config.yaml
num_hidden_layers: 11
hidden_size: 128
n_experts: 32
experts_per_token: 2
d_expert: 64
d_shared_expert: 0
hidden_act: "reglu"
moe_layers: [2, 3, 4, 5, 6, 7, 8, 9, 10]
n_empty_slots: 4
router_score: "softmax"
normalize_top_k: true
routed_scale: 1.0
balance_loss: 0.017
balance_bias: false
router_noise: 0.3
init_std_router: 0.0153
lr_router: 0.000531
vocab_size: 7509
norm: "rmsnorm"
norm_eps: 1e-05
tie_word_embeddings: false
optimizer: "muon_variant"
learning_rate: 0.00476
beta1: 0.93
batch_tokens: 262144
max_seq_len: 1024
train_tokens: 847100000
max_steps: 3232
dataset: "wikipedia_en"
Below are experts of layer 4 (counted from 0) of a mixture-of-experts language model. Rows are named router (the router's row for the expert), gate (a neuron's input weights, with its number), up (a neuron's input weights, with its number) and show model dimensions 0-127. Each number is 128 + 24 x the weight over its row's rms, rounded and kept within 0 to 255.
After each expert's rows: a language model's description of what the expert responds to. This comes from a sample of Wikipedia text that the model never trained on.

# expert 13
router [148 109 140 106 149 147  99  94 116 137 136 104  99 125 102 142 164  62 133 109  96  92 129 108 126 143 114 103 118 146 120 137 105 148 141 127 127 150 119 153 155 124 128 159 131 130 156 108 132 151 108 128 125 130 149 158 156 142 107 127 150 140 134 108 120 115 136 185  57 183 138 138 127 148  78 111 113  96 144  90 113  97  93 139  99 116 154 131 176 165 142 123 168 145  99  91 112 197  88 141 117 134 135 129 107 152 137 117 107 142 113 144 153  97 161 142 105 120 106 141  87 106 127 128 138 144 122 145]
gate2 [117 114 120 124 109 113 142 143 130 114 130 127 150  98 138 157 178 116 111 135 113 100  93 144 127 130  57 116  91 117  89 135 131 128 113 165 111 117  79 139  91 111 119 151 138 107  95 135 141 111 111  96 116 161 174 136 142 165  85 177 120 117 121  94 103 140  95 144 154 149 137 120  97 126 148 129 150 137 111 121 125 148 132 166 127 110  74 102 173 106 104 116 110 155 131 141 135 146  85 108 144 139 152 129 137 115 146 135 116 137 148 115 156  91 120  64  78 116 134 138 164 107 123 135 119  83 108 103]
up2 [143 123 129 138  98  89 150 134 182 113 125 115 182 143 116 104  89 139 111 143 168 104 129 123 109 164 125 114 165 137 112 156 131 128 136  93 102 145 142 116 118 136 140 137  86 148 110 174 136 129 160 141  99 134 128 118 105 115 132  81 146 129 140 117 128 150 137 100 173 102 164 111 150 105 135 149 155 126  95  91  54 133  98  90 119 144 147 139 118 160 105 124 137 136 136 125 157 153 159  97  86 120  96 132 102 140 137 157 155 159 125 150 101 104  91  96 133 142 140 133 112 129  90 130 168 162 169 127]
Main verbs and auxiliaries after a subject, such as was, is, has, were, and verb endings like settled, allocated, developing.

# expert 11
router [142 166 138 144 143 137  98 125 149 148 137 114 169 155 102 100 164 127 101 117  80 166 110  89 138 132 111 168 154 134 103 124 181  98 145 132 147 115 119 108 120  96  90 130 181 111 175  96 164 138 115 138 100 142 155  90 128 106 130 144 149  93 130  97  98  91 128 102 116 107 113 121 128 152  89 148 121 104 119 134 145 154 136  93 158 122 135 173 115  97 112 148 170  91 161 104 144 101 113 149 115 104 145 168 114 134 152 150 118 112 146 150 116  80 129 150 131 152 109 105 127 127 122 122 165 111 109 112]
gate1 [119 108 131 128 114 141 123 158 125 110 128 115 129  95 104  93 101 107 128 108 107  98 111 105 130 145 114 118 114 137 135  97 152 172 121 145  93 123 109 143  97 190 111 149 176 124 189 131 147 112 122 147 109 156 120 138 163 108 142 154 142 115 111 136 140 118 119  63 123 135  89 117 125 131 167 100 128 124 162 115 115 132 156  51 126 108 137 140 108 124 126 127 154 110 158 120 142 142 114 139 137 180 110 154 113 128 159 172  79  77 131 115 112 118 145 160 123 125 106 120 114  91 135 108 136 151 189 130]
up1 [117 106 171 159 108 105 113 119  84 134  97 190 151 161 113 167 109 118 136 124 160 159  94 166 122 117 114 147 116 121 137 122 123 120 121 108 132 118 183 131 154 148 140 122 132 145 117 154 111 126 116 100 163 135 171 127 117 136 148 143 138 183 157 103 116 155 154 138 114 116 127 124 130 127 126 139 123 140 103 150 146 138 159 120 120 110 132 126 186 130 107 150  96 150 131 198  98  72 141  72 133  95 129 168 129 164 153  96 133 123 150 137 134 143 148 132 117  76 117 160 116 114 125 134 176 130 135 134]
Opening parentheses, dashes, pipes, slashes and quotes in infoboxes, lists and coordinates, e.g. the ( before m. 1951 in Spouse lines.

# expert 6
router [158  94 147  82 148 128 111 133 167 132 161 142 145 129  85 110 122 169 118 133  91 167 116  98 148 148 112 101 118  96 159 121 136 143 143 113  99  96 150 130 142 145 126 111 112 116 158 107 134 145 143 118 155 105 127 143 124 108 171 108 125 104 128 135 141 144 152 120  85 136 182 123  92 114 156 145 121 114 143 158  94  82 158 116 121 123 131 104 117 138 138 122  73 136 166  71 131 162 112 144  76 141 109 132 117 117 156 111 105 137 138  89  95 108  96 113 100  77 131 146 137 114 116 134 137 155 172 168]
gate6 [141 101 139 130 129 138 128 132 154  71 180 124  91 140 139 130 156 111 130 150 137 132 119 102 176 142 115 166 107 135 170 123 146 135  99  26 118 144 145  96 117 133 153 156 118  80 148 112 126 131 179  93 123  79 120 129 106 126 154 128 128 138 161 182 124 108 125 134 100 112 129 103  93 121  76  82 106 146 109 129 127  89 111 157 129 132 160 145 144 155 131 113 100 138 129 107 130 117 105 110 110 112 140 138 120 114 150 124 141 166 133 150 119 138 142  98 105 121 122 150 117 125 113 137 117 169 110 109]
up6 [118 104 143 124 136 117 131 130 147 176  75 151 147 119 125 138 106 123 144 116 120 141 140 120 111 132 147 166 147 154 111  71 158 116 146 118 147 174 145  87 122 153 163 134 128 178 154 160 179 107  46 173 157 154 101 125 152  93 167 146 147 110 140 117 123 172 105 139 132 142 119 113 134 148 149 128 101 102 117 135  69 117 158 149 125 118 133 135 148 100 131 119 161 113 162 124 150 130 130 157 140 145 114 127 114 133 120 137 119 134 139 123 132 201  93 134 158 129 116 126 118 112 137 115 128 116 135 170]
Pipe characters between cells in Wikipedia tables, especially after numbers in election or sports tables, plus colons in taxonomy lists.

# expert 12
router [162 136 137 111 113  98  80 137  96 133 168 119 162 147  91  93 164 135 122 113 164 108 146 122 193 118 138 154 105 159 112 110  89 102 131 111 160 133 165 153 166 111 168 108 138 123 116 129 102  89 163 112 154 156 121 166 123 124 133 107 124 155 128 109 116  81 130 162 116 127  81  92 128 144 141 128 137 132 110 149 179 118 166 144  77  98 133 119 108  89 113 138 126 109 142 113 105 114 140 123 138 113 124 156 128 139 125 118 134 154 125 120 160  85 140 117 125  72 138 129 136 147 125 106 153 178 143 137]
gate1 [143 113 116 135 155 112 142 110 106 140 153  66 155  88 123 125 117 143 122 133 130 148 134 119 154 110 124 119 125 123 122 160 146 134  92 138 123 133 120 149 179 140 164 137  97 142 107 201 110 119 145 128 191 158 154 150 124 118 106 107 161 105 130 141 139 125 176 165 125 150 122  96 145 102 133 165 124 120  86 156 142 120 103 138  83 120 143 112 114 120 149 155 111 104 178 122 152 158 122  92 131 154 107 157  62 126 130 153 140 137 147 116 136 135 178 149  77 118 133 138 145 152 141 152  96 125 145 131]
up1 [144 112 134 120 129 169 107 150 148  89  97 124 116 148 116 107 139 166 145 134 127 113  93 100 135 163 103 154  26 100  90 136 125 124 120 136 150 100 113 163 142 135 144 160 129  85 153 126 148  91 134 137 106 136 158 136 111 140 119  98 118 160 134 143 100 100 132 123 123 156  88 122 125 110 156 107 124 129 118 145 113 140 137 121  94 138 119  96 158 105 156 113 102 169 156 132 175 142 113 133 150 126 131 124  99 145 142 104 114 232 162 129 119 108 116 107 122 106 121 116 127 131 125 139 125 125 119 139]
Field names and headers in infoboxes, tables and section titles, such as Time zone, Total, Location, Date, Scientific classification.

# expert 25
router [ 36  99 234 184 151 142  79 163  91  29 101 184 102 108 128 131 144 120 125 124 124 131 127 138 119 161 124 109 158 134 147 121 103 110 106 119 123 122 151 161 138 107  94 104 118 102 122 158 125 130 157 108 138 113 141 130 144 145 121 153 142 141 123 133 127 142 120 138 147 128 114 166 122 136 144 147 159 137 129 110 131 131 104 139 128 152 144 103 150 142 115 127 104 147 147 149 131 127 120  97 140 128 139 105 112 119 143 128 117 138 120 109 108 163 125 152 126 122 137 102 134 130 141 113 119 119 131 139]
gate2 [ 83 149 125 108 192 141 169  92 111 139 156 108 170 129 109 112 142  96 190 106 128 185 139 119 127 104 147 105 141 162 152 117 141 130 122 137 118  95 155 121 107 104 160 153 116 110 147 110 136 140  82 148 166  83 123  90 143 153 168 110 144 101 126 115 152 121 128 132 139 173  98 114 126  94 107 149 104 119 139 103  97 172 152 105  84 132 106 142  93 136  93 112 117 151 100 135 150 151 142 138 142 120 120 107  88 139 138 126 119 103 118 115 118 160 125  90 146 134 123 105 117 144 132  97 129 111 159 152]
up2 [105 148 120 113 179 106 173 142 172 117 120 117 155 179 102 136 164  82 158 109 138 141 104 147 137 101 112 177 119 154 136 116 102 127  94 170 143 140 149 114 109 132 129 120 102 127  65 142 148  96 170 128 144 118 119 135 126 143 135 105 118 132 105 111 152 107 151 136 130 139 136 166 151 116 100 126  63 142 155 132 120 125 144 137 122 155 137 104 104 124 115 142 122 136 146 123 169 149 145  90 126 159 184 158 105 148 124  98 130  83 126  91 100  95 133  83 105 156 123 145 115 130 144 126 128 111  90 145]
Later pieces of rare names, surnames, species and place names, e.g. Mey-rick, Par-otis, Rober-t, Kortri-j-k, often in species infoboxes or acronyms.

# expert 1
router [140 129 178 122 201 114 175 183 120 112 156  90 131 119 125 153 111 151 129 104 121 137 181 149 126 102 103 111 116 109 133 154 148 102 161 135 157 140 107 104 118 163 124 142  84 136 171 102 137 136 103 135  72 152 161 161 117 123 112 133 142 100 122 150 132 171 107  96 114 125 151 127  89 104  82 103 108 109 123 136 149 120 110 143 124 152 106 126 165 127 137 107  99 164 129 139 150 115 121 112 123 130 145 151 128 149 106 132 153 147 158 181 114 149 129 112 125  94 147 104 108 108 122 144 124 133 101  80]
gate3 [127 113 148 147 132 157 129 142 148 148 123 145 137 113 126 102 137 140 131 131 127 125 174  88  75 125 124 115 168  88 141 159 140 119 112 164 137 124 128 135 160 158  84 117  94 120 207  96 135 110  96 161 130 126 125 152 144 177 170 124 118 123 120 141 131 113  95 109 141 120 120 131 121  85  93 122 116 139 151 123 160 116 137  96  85 166 115 139 150  98  68 129 122 148 104 157 108 101 125 102  92  97  88 161 109  98 135 153 120 102 116 144 136 148 147 116 154 128 130 131 118  90 143 143 106 157  77 134]
up3 [190  99  90 140 106 146 112 117 115 113 106 133 129 139 150 134 120 160 131 135 114 198 131 161 122 139 158 118 145 166  90 128 142 107  86 104 112 145 141  88 134 122 119 124 133 131 101 180 163 117 110 117 150 170 134 112 137  90 120 115 151 133 102 117 134 126 145 166 125 114 154 151 163 207 128 129 117 111 133  93 108 107  81 117 145 116 155 129 140 154 121 122 136 150 127 105 145 145 129 122 113 117 121  89 149 156  71 129 105 149 134 156 147 114 118 139 110 137 151 161 130 103 118 113 122  90 190 111]
Punctuation separating items in lists, credits and tables, such as commas, semicolons and pipes between names, e.g. Ian Holm; Iben, England | Aston.

# expert 15
router [100 157 106  83 107 118 132 116 134 127 118 146 130 143 142 134 129 127 144 118 124 144 125 138 125 163 138 174 113  64 151 129 128 106 151  88 131 132 117 145 126 104 159 119 166 149 113 154 102 160 156 102 117 118 190  91 165 119 141 142 117  74  75 158 106  88 131 130 135 181 137 150 146 156 146 120 120 125 174 134  64 145  73 100 136 102 123  85 142 118 137 130 123 125 148 140 103 181 165 161 169 119 110 128 131 119 148 110 117 158 150 119 138 146 111 135 146 125 146 134 118 150 152 128 120 135 142 133]
gate1 [126 140 130  92 106 140  90 174 160 149 141 133 136 121 131 147 146 116 139 173 165 127 122 153 135 136 110 103 145  90 100 115 111 106 118 130 133 146 142 109 148 125 125 103 181  63 140 158 168 132 161 138 119 111 160 170 168 151 157 110 118 126  97 165 138  92 117 128  98 130 108 182 101 135 116  93  97 140 135  92 133 194 121 111 111 115 165 136 124 131 176 117 140 124 108 119 120 132 136 142 150 174 166 105  97 115 128 107 107 147 142 156 102 123 164 138 112 145 173 129 137 139 133 134 126 147 165 129]
up1 [158 136 132 121  64 105 113 127 140 102 119 114 156 133 116 137  96 158 130  94 156  95 110 169 122  97 118 125 107 131 130 128 123 147 164 143 168 119 117 165 127 137 105 159 114 122 132 121 122 127 107 109 110 139 104 128 153 147 109 143 141 121  85 118 108 110  94 113 146 140 131  94 133 153 129 165  98 106  99 143 123 107 152 129 138  89 147 122 107 121  78 118  90 149 145  99 139 108  66 131 139  46 104 160  93 116 105 131 129 143 167 159 140 101 142 118 129 117 105 158 115  96 123  84 156  95 108 169]
Single letters or short fragments starting a word, like b, t, d, w, or mid-word ar, as in bear, lay-out, rear-naked.

# expert 8
router [144 127 160 139 112 125 132 155 113 145  92 110 162 121 147  88 164  91 171 137 127 110 130 130 154 134 120 159 116  93  77 130 132 162 100 149 120 123 162 141 127 153 126 130 139 112 119 126 134 105 117 141 138 129  95 148 142 122 162 104 108  95 140 123 169 162 110 104  89 118 143  79 124 128 152 121  99 123 136 139 107 121  76 102 145 158  80  88 134 102 104 135 121 118 132 130  90 142  55 156  95 145 127 176 158 130 110 147 126  97 112 130 143 120 169 146 136 110 157 137 151 123  88  94 108 129 170  95]
gate2 [104 144 164 152  88 127 145 128 107 118 120  97 141 145 174 139 155  91 140  61 112 142 173 118 102 138  93 169 177 158 112 153 137 138 149 154 132 123 129 123 102 120 108 130 126 123 118 145 142 158  88 160 120 128 122 143 132 146 124 116 164 130 137 142 150 127 136  94 120 112 140  93 122 147 169 125 125 136 146 140 161  98 176 120 136 139 167 126  99 128 113 165 111  92 125 139  56 139 147 112  99 124 150 110 129 127 136 150 135 132 150 130 145 115 152 117 157 132 133 115 119 105 124 168 156 115  38 131]
up2 [125 103 120 115 102 128 125 134  90 138  72 143 137 142  91 129 150 129 127 133 135 109 114 182 131 137 152 118 144  88 141 146 113 117 142 153 170 113  84 149 143 105 160 115 133 109 110  83 163  98 147 163 137 109 138 139 118 102 118  87 115 143  89 107 116  71  53 153 136 172  67 166 106 137 130 161 121 132 181 148 142 123  94 123 120 135 142 130 144 116 133 159  80 123 123 135 138 160 100 124 101  94 106 159 152 129 151 123 141 124 103 153 135 142 114 134 121 124 139 104 137 128 133 110 111 149 168 127]
Articles and possessive determiners opening a noun phrase, mostly the, a, The at sentence start, plus his, their, its, this.

# expert 10
router [ 96 161 142 126 142 117 125 167  93  89 130 159 108 146 103 128  81 101  96 118 106 139 133 167 126 107 142 120  92 135 141 147  71 140 109 128 113 149 100 123 114 121 120 136 122 133  81 133 117 131 134 127 124 146  98  86 138 137 116 150 127 145 110 111  80 109 115  95 167 115 143 107 168 135 102 107  96  95 154 120 156 109 134 123 152 145 127 112 147 123 141 128 104 120 144 169 162 178 128 131 173  95 141 124 151 134 145 104 130 134 131 127 130  94 165 184 124 169  87 182 116 168 155 132 149 143 118 173]
gate7 [172 139 103 111 165 125 134 136 120 105 163 149 123 182 121 133 117 147 145  91 151 113 162 105 133 164 132 128 160 149  88 122 137 138 103 108 117 135 130 108 116 164 169 149 190  94  98 165 138 119 105 141 151 122 149 151 139 123 122  85 130  90 152 113 122 115 106 125 183 177 133 145 137 113 129 171 146 134 130 161 146 118 112 119 139 126 122 150 160 116 142 101 130 147 150 160 157 149 115  98 165 138 113 126  81 101 112 135 147  87 112 170 134 146 106 128 180 117 112 153 140 136  76 126 143 158 127 149]
up7 [ 79 138 137 114 139 114 130 123 138 165 134 125 130 153 134 153 132 112 122 191 132 160 100 147  88 125 131  94 115 127 152 156 149 149 148 129  92 134 101 129 106  75 165 120 120 134 106  88 137 115 154 139  40 105 106 141 150 140 141 142 134 105 168 116 108 133 112 132 104 126 161 112 147 122 124 119 119 144 109 126 100 144 103  68 128 151 132 116  92 150 106 161 152 157 154  74 159 154 144 131 115 133 114 136 147 154 112 143 139 120 173  91 140  77 130 151  99 128  99 167 118 135 132 109 144 125 121 100]
Closing parentheses after numbers in tables, e.g. Swifts (8), plus degree and minute marks and spatial prepositions such as at, below, over, throughout.

# expert 28
router [111 137 183 127 107 124 149 156  84  93 108 162 116 102 128 139  95  90 116 150 107 103 109 141 132  94 135 152  73 186 147 117 125 119 111 142  95 188 111  77  92 110 100 122 100 154 126 118 145 125 145 110 157 157 123  88 150 126 122 150  85 145 147 127  80 134 124 127 177 113 170 138 120 141 102 106  95 106 134 132 145 130 109 116 143 128 160 131 127 127  78 109 118 103 110 161 124 110 119 138 126 129 151 173 152 157 133  98 118 150  85 101 122 135 120 142 153 153 135 127 104 114 136 124 121 115 155 158]
gate3 [154 127 133 165 147 103 113 127  81 140 105 154 129  79 128 119 115 113 152  96  83 125 137 151 197 125  82 116 104 154 124 112 140 130 127 121 122 144 133 158 141 138 102 187  93  75 120  79 125 107 118 120 111 136 124 134 118 172 150 127 137 134 110 132 158 125  80 147 112 110 165 126 140 102 110 127  76 119 137 172  99 122 110 126 117 102 146 142 160 137 112  68 173 108 102 142 117 131  99 168 104  97 113 164 130  94 133 128 137 129 136 135 120 124 154  99 148 125 125 108 124 101 122 113  93 127 144 100]
up3 [ 97  97 129 169 135 127  97 166 103  96 134 173 152 115 140 130 129 127 144 137  84 145 115 111 145 133 162 116 144 115 180  80 121 142 163 152 108 143 133 118 132 113 138 133 127  75 109 146 133  78 126 131 105 103 112 106 139 107 111  96 121 125 114  87 153 142 138 150 124 150 121 138  81 178 128 111 101 120 177 167 108 162 119 100 171 121 133  93 147 121 142 108 128  86 147  97 135 127 142 129 106  99 107 148 155 101 126  76 111 131 126 127 137 151 168 128  86 165 156 112 128 116 141 145 104 128 104 164]
Possessive 's after names and titles, e.g. Bruch's Concerto, Beatty's division, plus prepositions like of, for, from and heading marks.

# expert 26
router [ 87 146 109 118 105 119 115  84 130 146 117 120 167 112 113 170 152 118 161 139 139 128  97 140 143 149  76 151 109 155 113 160 114 114 139 165  95 111 126  67 121 107 104 145 126 141 100 132 166 115  99 145  74 133 117 130 136 136  94 132 125 129 127 121 116 139 108  89 151 138 109  90 159 111  70 107  96 163 134 125 131 128 151 143 142 143  97 161 166 116  81 124 126 148 108 157 130 140 169 117 156 134 118 190 114  89  91 119 147 117 153 114 114 144 113 131 105 149 105  88  88 116 141 142 124 132 111 107]
gate7 [123 158  94  88 141 162 116 110 138  93 136 143 171  81 142 156 128 120 132 160 126 108 100 136 126 146  79 152  87 142 155 122 141  78 114 120 129 109 138 139 143 118 143 114 112 113 116 114 153  93 140 131  61 120 124 127 107 157 132 146  97 108 152 140 130 146 129  85 103 171  91 114 143  94 118 116 155 137 143 112 133 111 128 137 104 151 110 123 159 148 152 149 126 176 138 158 128 129 107 108 102 137 122 126  66 115 102 111 158 106 132 157 144 114 139 107  92 125 105  91  75 145 135 113 105 184 158 121]
up7 [120 176 116 151 157 142 128 116 142 145 140 132 145 113 134  99 149 104 123 128 154 116 142 109 132 150 141 112 132 217 114  97 124 129 153 124  78 163 116  94 145 110 119 119 123 128 120 140 163 145 150 164  70  78 132 133 144 133 130 109 155 151 125 163 128 123 111 106 114 151 165 125 137 124 150 170 142 132 109 114 111 152  93 146 125 157 105 111 140 116 153 141 125 161 155 120 129 104 155 112  99 157 152 120 114 120 136 125 136 119 153 170 234 123 136 138 137 126 116 150 100 139 154 144 109 112 140 168]
Single capital letters or first pieces of proper names and camel-case brands, such as P in Padres, C in HarperCollins, A in Double-A.

# expert 22
router [110  94 115  71 110 135 159 184 126  88 127  97 114 106 110 162 145 120 124 108 131 142 118 132 152  88 172 123 116 141 111 164  93  74  89 147 135 155 146 139 141 119  95 119 118 131 162 149 142 115 129 104  79 118 118 136 159 144  88 108 131 135 113 116 101 122 131 131 105 103 142 149 135 139 134 105 154 130 128 107  99 120 190 106 134 171 155 108 130  79 149 118 139 122 131 143 130 123 154 117 205 135 126 128 149 115  90 108 123 151 121 136 152 134 110 141 107 161 174 135 134 107 106 138 116 136  78 112]
gate1 [100 118 106 106 116 134 137 141 131  88 202  96 128 128 140 137 100 143 124  95 167 121 135 120 151 154 125 136 129 104  94 161 117 141 156 127 143 135 123 115 170 134 118 124 140 169 172 175 106 156 194 161 109 132 120 125 161 115 112  85 163 143 107 178 125 123 141 111 115 121 102 123 135 153 128 131 123  87 166 117  94 150 149 126 102 137 166 107 130  90 134 175 140 153 167 103 129 133 131 123 128 106 128 128 152 116 140 148 140 103 126 124 109 144  91 119 130 156 161  74 121 143 138 128  77 128  90 109]
up1 [133 157 103 142 133 141 104 120 165 178  90 142 119 138  76 126 103 105 148 189  80 123 115 148 125 160 127 112 123 125 112  83 124 141 112 144 157 104 104 122  66 118  78 110 136 137  80 110  94 149 109 102 162 130 149 115 116 143  92 149  98 132 101 143 171 119 130 143 125 131 124  79  99 111 149 102 149 107 102 107 116 139  91 106 141 130 105 128 125 139 143  94 148 145 121 191 162 131 101 139 104 135 119 141 134 120 131 122 150 132 148 147 105 133 150 113 154 129  67 142 141 151  92 118 120 127 126 114]
Nouns naming roles, jobs and relations, often ending a word, such as manager, drummer, songwriter, father, coach, President, director.

# expert 30
router [107  89 117 141 127 165 120 127 117 130 150 105 114 165 122 153 170 151 117 152  82 146 108 149 147 103 116  92 163 120  78 156  81 109 119 161 130 120 112 115 178 123 155 124  95 134 102 134 134 106 158 115  97 138  89 105 151 119 132 134  94 102 108 141 114 128 128 192 111 104 148 134 139 169 147 108 167 117 117 123 146 115 124 120 149  82  80 139 152 137 106 104 130 132 121  95 138 127 145 102 152 111 164 110 138 129 156 117 152 125 114 117  99  93 191 157 162 132 149  95 131 104 112 130 114 117 166 148]
up2 [128 128 128 128 128 128 128 128 128 128 128 128 128 128 128 128 128 128 128 128 128 128 128 128 128   0 128 128 128 128 128 128 128 128 128 128 128 128 128 128 128 128 128 128 128 128 128 128 128 128 128 128 128 128 128 128 128 128 128 128 128 128 128 128 128 128 128 128 128 128 128 128 128 128 128 128 128 128 128 128 255 128 128 128 128 128 128 128 128 128 128 128 128 128 128 128 128 128 128 128 128 128 128 128 128 128 128 128 128 128 128 128 128 128 128 128 128 128 128 128 128 128 128 128 128 128 128 128]
Capital-letter pieces inside acronyms and codes, like IPC, NRS, SOS, plus title-case nouns in names such as Cup, Court, Tournament.

# expert 24
router [174  99 110 147 134 141 150 117 159 106 117 152 129  82 133 172 122  64 115 141 140  99 125  97 105 164 100 112 140  97 141 133 147 114  92 117 120 131 139 146 136 115  84 143 179 134  91 169 137 141 132 168 105 119 101 171 113 124 118  74 150 128 160 166 116 101 136 116  91 139 109 128 120 119 128 138 174 137  98 123 165  90 101 158 153 139 152 145 155 106 135  90 137 128 119 134  96 130 119 129 144 127 114 115 119  91 120 159 134 134 169 119 170 162 126 141 116 113 153 122 134 145 154  86  98  91 117 129]
gate3 [132 107 110 118 137 132  64 136 130 131 122 129 116 110 121 145 129 144 160 129 200 136 139  87 120 150 131 113 131 125 132 169 145 153 128 137 143 172 169 130 159 159 133 112 169 167 117 124 176 114 125 139 103 108 144 138 120  94 111 107 129 104 142 184 151  98 132 149 119  88 111 148  88 168 139 143 155 142 165 159 126 117 112 127 152  98 114 147 134 134 150 143 160 111 220 103  96 143 130 120 148 139  89 130 133  95 139 143 125 137 132 118 145 142 157 127  88 114  96 106 117 146  95 112 148 126 134 115]
up3 [142 132 124  96 143 104 153 105 101 116 116 144 133  92 111 172  85 116 123 107  93 124 109  74 155 171  99 114 102 174 103 140 162  94 134 129 186 114 127 131 143 102 106 133 131 139 113 134 118 143 114 152 128 141 167 123 143 102 129 105 145 113 142  88 126 140 138 130 101  98 109 103 119  99 147 125 116  99 169 109 148 138  88 164 148 181 122 166 141 124 159 135 145 131 139 196 122 114 141  88 122 124 110 128 183  82 136 130  99 146 109 121 116 145 122 138 117  91 153  87 106 156 138 129 115 135 150 139]
Middle pieces of non-English proper names, often Slavic, Turkic, Arabic, Germanic, e.g. Kh-m-elnytsky, H-uss-ain, Gust-af, Hej-az.

# expert 3
router [140 145  92 129 118 108 128 169  89 102 169 145 101 173  99  74  91 114 140 132 143 159 116 106 130 135  99 103 128 164 164 136 101 111 110 108 129 107  92 148 142 125 110 110 120 114 119 170 108 162  90 134 185  99 101 137 114 106 134 128 147 136 100 125 132 117  88 148 129 114 121 102 137 118 147 132 137  95 138 104  88 155 176 100  95 148 134 118 125  92 152 130 163 118 128 173 103 181 106 137 169 132 148 107 117 144 120 103 116 113 147 174 127 144 115 123 188 146 137 143 107 124 135 123 153 150 128 145]
gate1 [126 116 139 117 137 141 139 135  98 120 161 105 132 153  93  94 138  81 128 143 115 132 119 103 106 139  79 141 154 149  83 126 145 135  91 108 160 124  81 134 127 169  84  97 128 118 137 173 165 149 153 114 125 102 113 146 125  87 112  98 122 112 103 121 145 110 105  99 131 139 112  87 120 119 119 126 166 158 114 124 117 137 152 141  91 138 130 160 163 126 122 126 143 136 109 130 112 119 160 138 135  96 128 159  80 176 157 154 130 149 143 150 115 164 133 149 166 141 136 132 108 170  91  98 128 166  57 143]
up1 [156 144 137 110  63 129 110 154 114 117 128 114  83 103 121  97 130 132 130 154 152 146 127  87 126 128  83 118 134 138 119 123 134 134 137 118 166 116 142 106 119 139  75 126 136 147 140 135 140 107 124 146 110 111 163 132 175 115 133 120 155 111 158 132 159  97 164 157 151 124 126 133 127 110 106 139 106 149  75 137 106 177 127 115 167 167 155 118 153 133 141 122 106 101 169 122 107 143 152 195 135 121 116 156  96 135  73 141 145 126  99 153 116 123 139 154 109 111 141 135 168  77  82 136 131 104 105 170]
Abstract or time nouns following the, a, his and often before of, such as age, time, part, death, season.

# expert 16
router [ 47 154 227 132 112 128  86 137  96  71  79 168  93 145 120 127 100 149 135 116  97 158 118 128 141 131 126 116  90 143 166 140 126 126 113 126  97 147 126 147 119 115  69 102 100 153 112 161 121 137 130 127 111 129 121 123 168 120 122 146 124 152 114 122 110 133 121 112 162 111 111 135 171 162 121 132  95 146 132  94 133 139 162 106 174 177 111 142 117 161 125 112 105 118 146 132 123 136 136 144 147 147 133 132 129 132 121  97 114 128  90  91 115 134 112 136 110 132 117 133 121 129 156 127 139 110 135 138]
gate7 [108 133 154 123 158 140 102 114  82 122 135 103 103 115 152 146 125 175 146 112 143 153 104 113 128 116 144 144 116 101 139 132  97 114  99 115 138  86 127 125 165 129 137 149 122 106 148 130 158 117 118 133 161  95 120 138 146 148 160 143 161 138 150 141 117 130  89 108 119 135 124 135 155 115  92 166 118 142 117 106 125 120 152 108 137  98  64 166 105  54 118  93 150 164  89 114 145  87 141 112 118 147  75 149 105 146 151 107 139 115 123 115 130 153 155 101 128 112 108 111  91 150  99 128 132 118 206 110]
up7 [146  92 116 133 133 162 114 165 118 167  94 130 154 135 111 136 117  99 160 133 133 120  95 125 130 127 113 112  86 134 154 122 124 134 182 125 117 146 133 138 115 151 141 140 121 145 127 149  90  81 147 145 112  75 125 142  98 121 170 159 114 162 113  77 151 126 170 141 143 103 122 138 147 133 125 126 115 150 132 102  88 145 100 127 143 152 164 100 108 124 181 119 123 125 105 134 132 105 124 136 150 136 196 121  94 110  86 170 167 128 157  95 149 104 110 144 119 135 151 137 101 137 125 203 126 143 107 140]
First piece of a capitalized name or term after the, a comma or a pipe, e.g. Lu-fttransport, Ge-ography, Lev-inson, plus blank table cells and non-Latin bytes.

# expert 20
router [127 170 159 112 113 138 118 136 114 120 134 138 129 152 135 173 136 109 121 127  95 104 144 144 142 104  96 146 105  98 147 171  64 118 177 137  92 179 130 122 128 154 142 141 132 133 145 128 100 129  87 127 134 136 176  99 152 117  88 105 121 132 121 171 121 121 101 129 130 130 144 101 145 106 129 150 122 146 120 133 175 110 159 140 121 128 121 131 155 106 138 151 141 136  63 105 117 115  98 157 148 110 136  96 141 149 214 162 111 103 156 109 106  98 103 120 139 149 123 164 117 156 103 127 143 139 169 133]
up2 [128 128 128 128 128 128 128 128 128 128 128 255 128 128 128 128 128 128 128 128 128 128 128 128 128 128 128 128 128 128 128 128 128 128 128 128 128 128 128 128 128 128 128 128 128 128 128 128 128 128 128 128 128 128 128 128 128 128 128 128 128 128 128 128 128 128 128 128 128 128 128 128 128 128 128 128 128 128 128 128 128 128 128 128 128 128 128 128 128 128 128 128 128 128 128 128 128 128 128 128 128 128 128 128 128 128 128 128 128 128 128 128 128 128 128 128 128 128 128 128 128 128 128 128 128 128 128 128]
Prepositions after verbs or participles introducing a noun phrase, such as waived by, with, against, via, from; also line breaks in football scorer lists.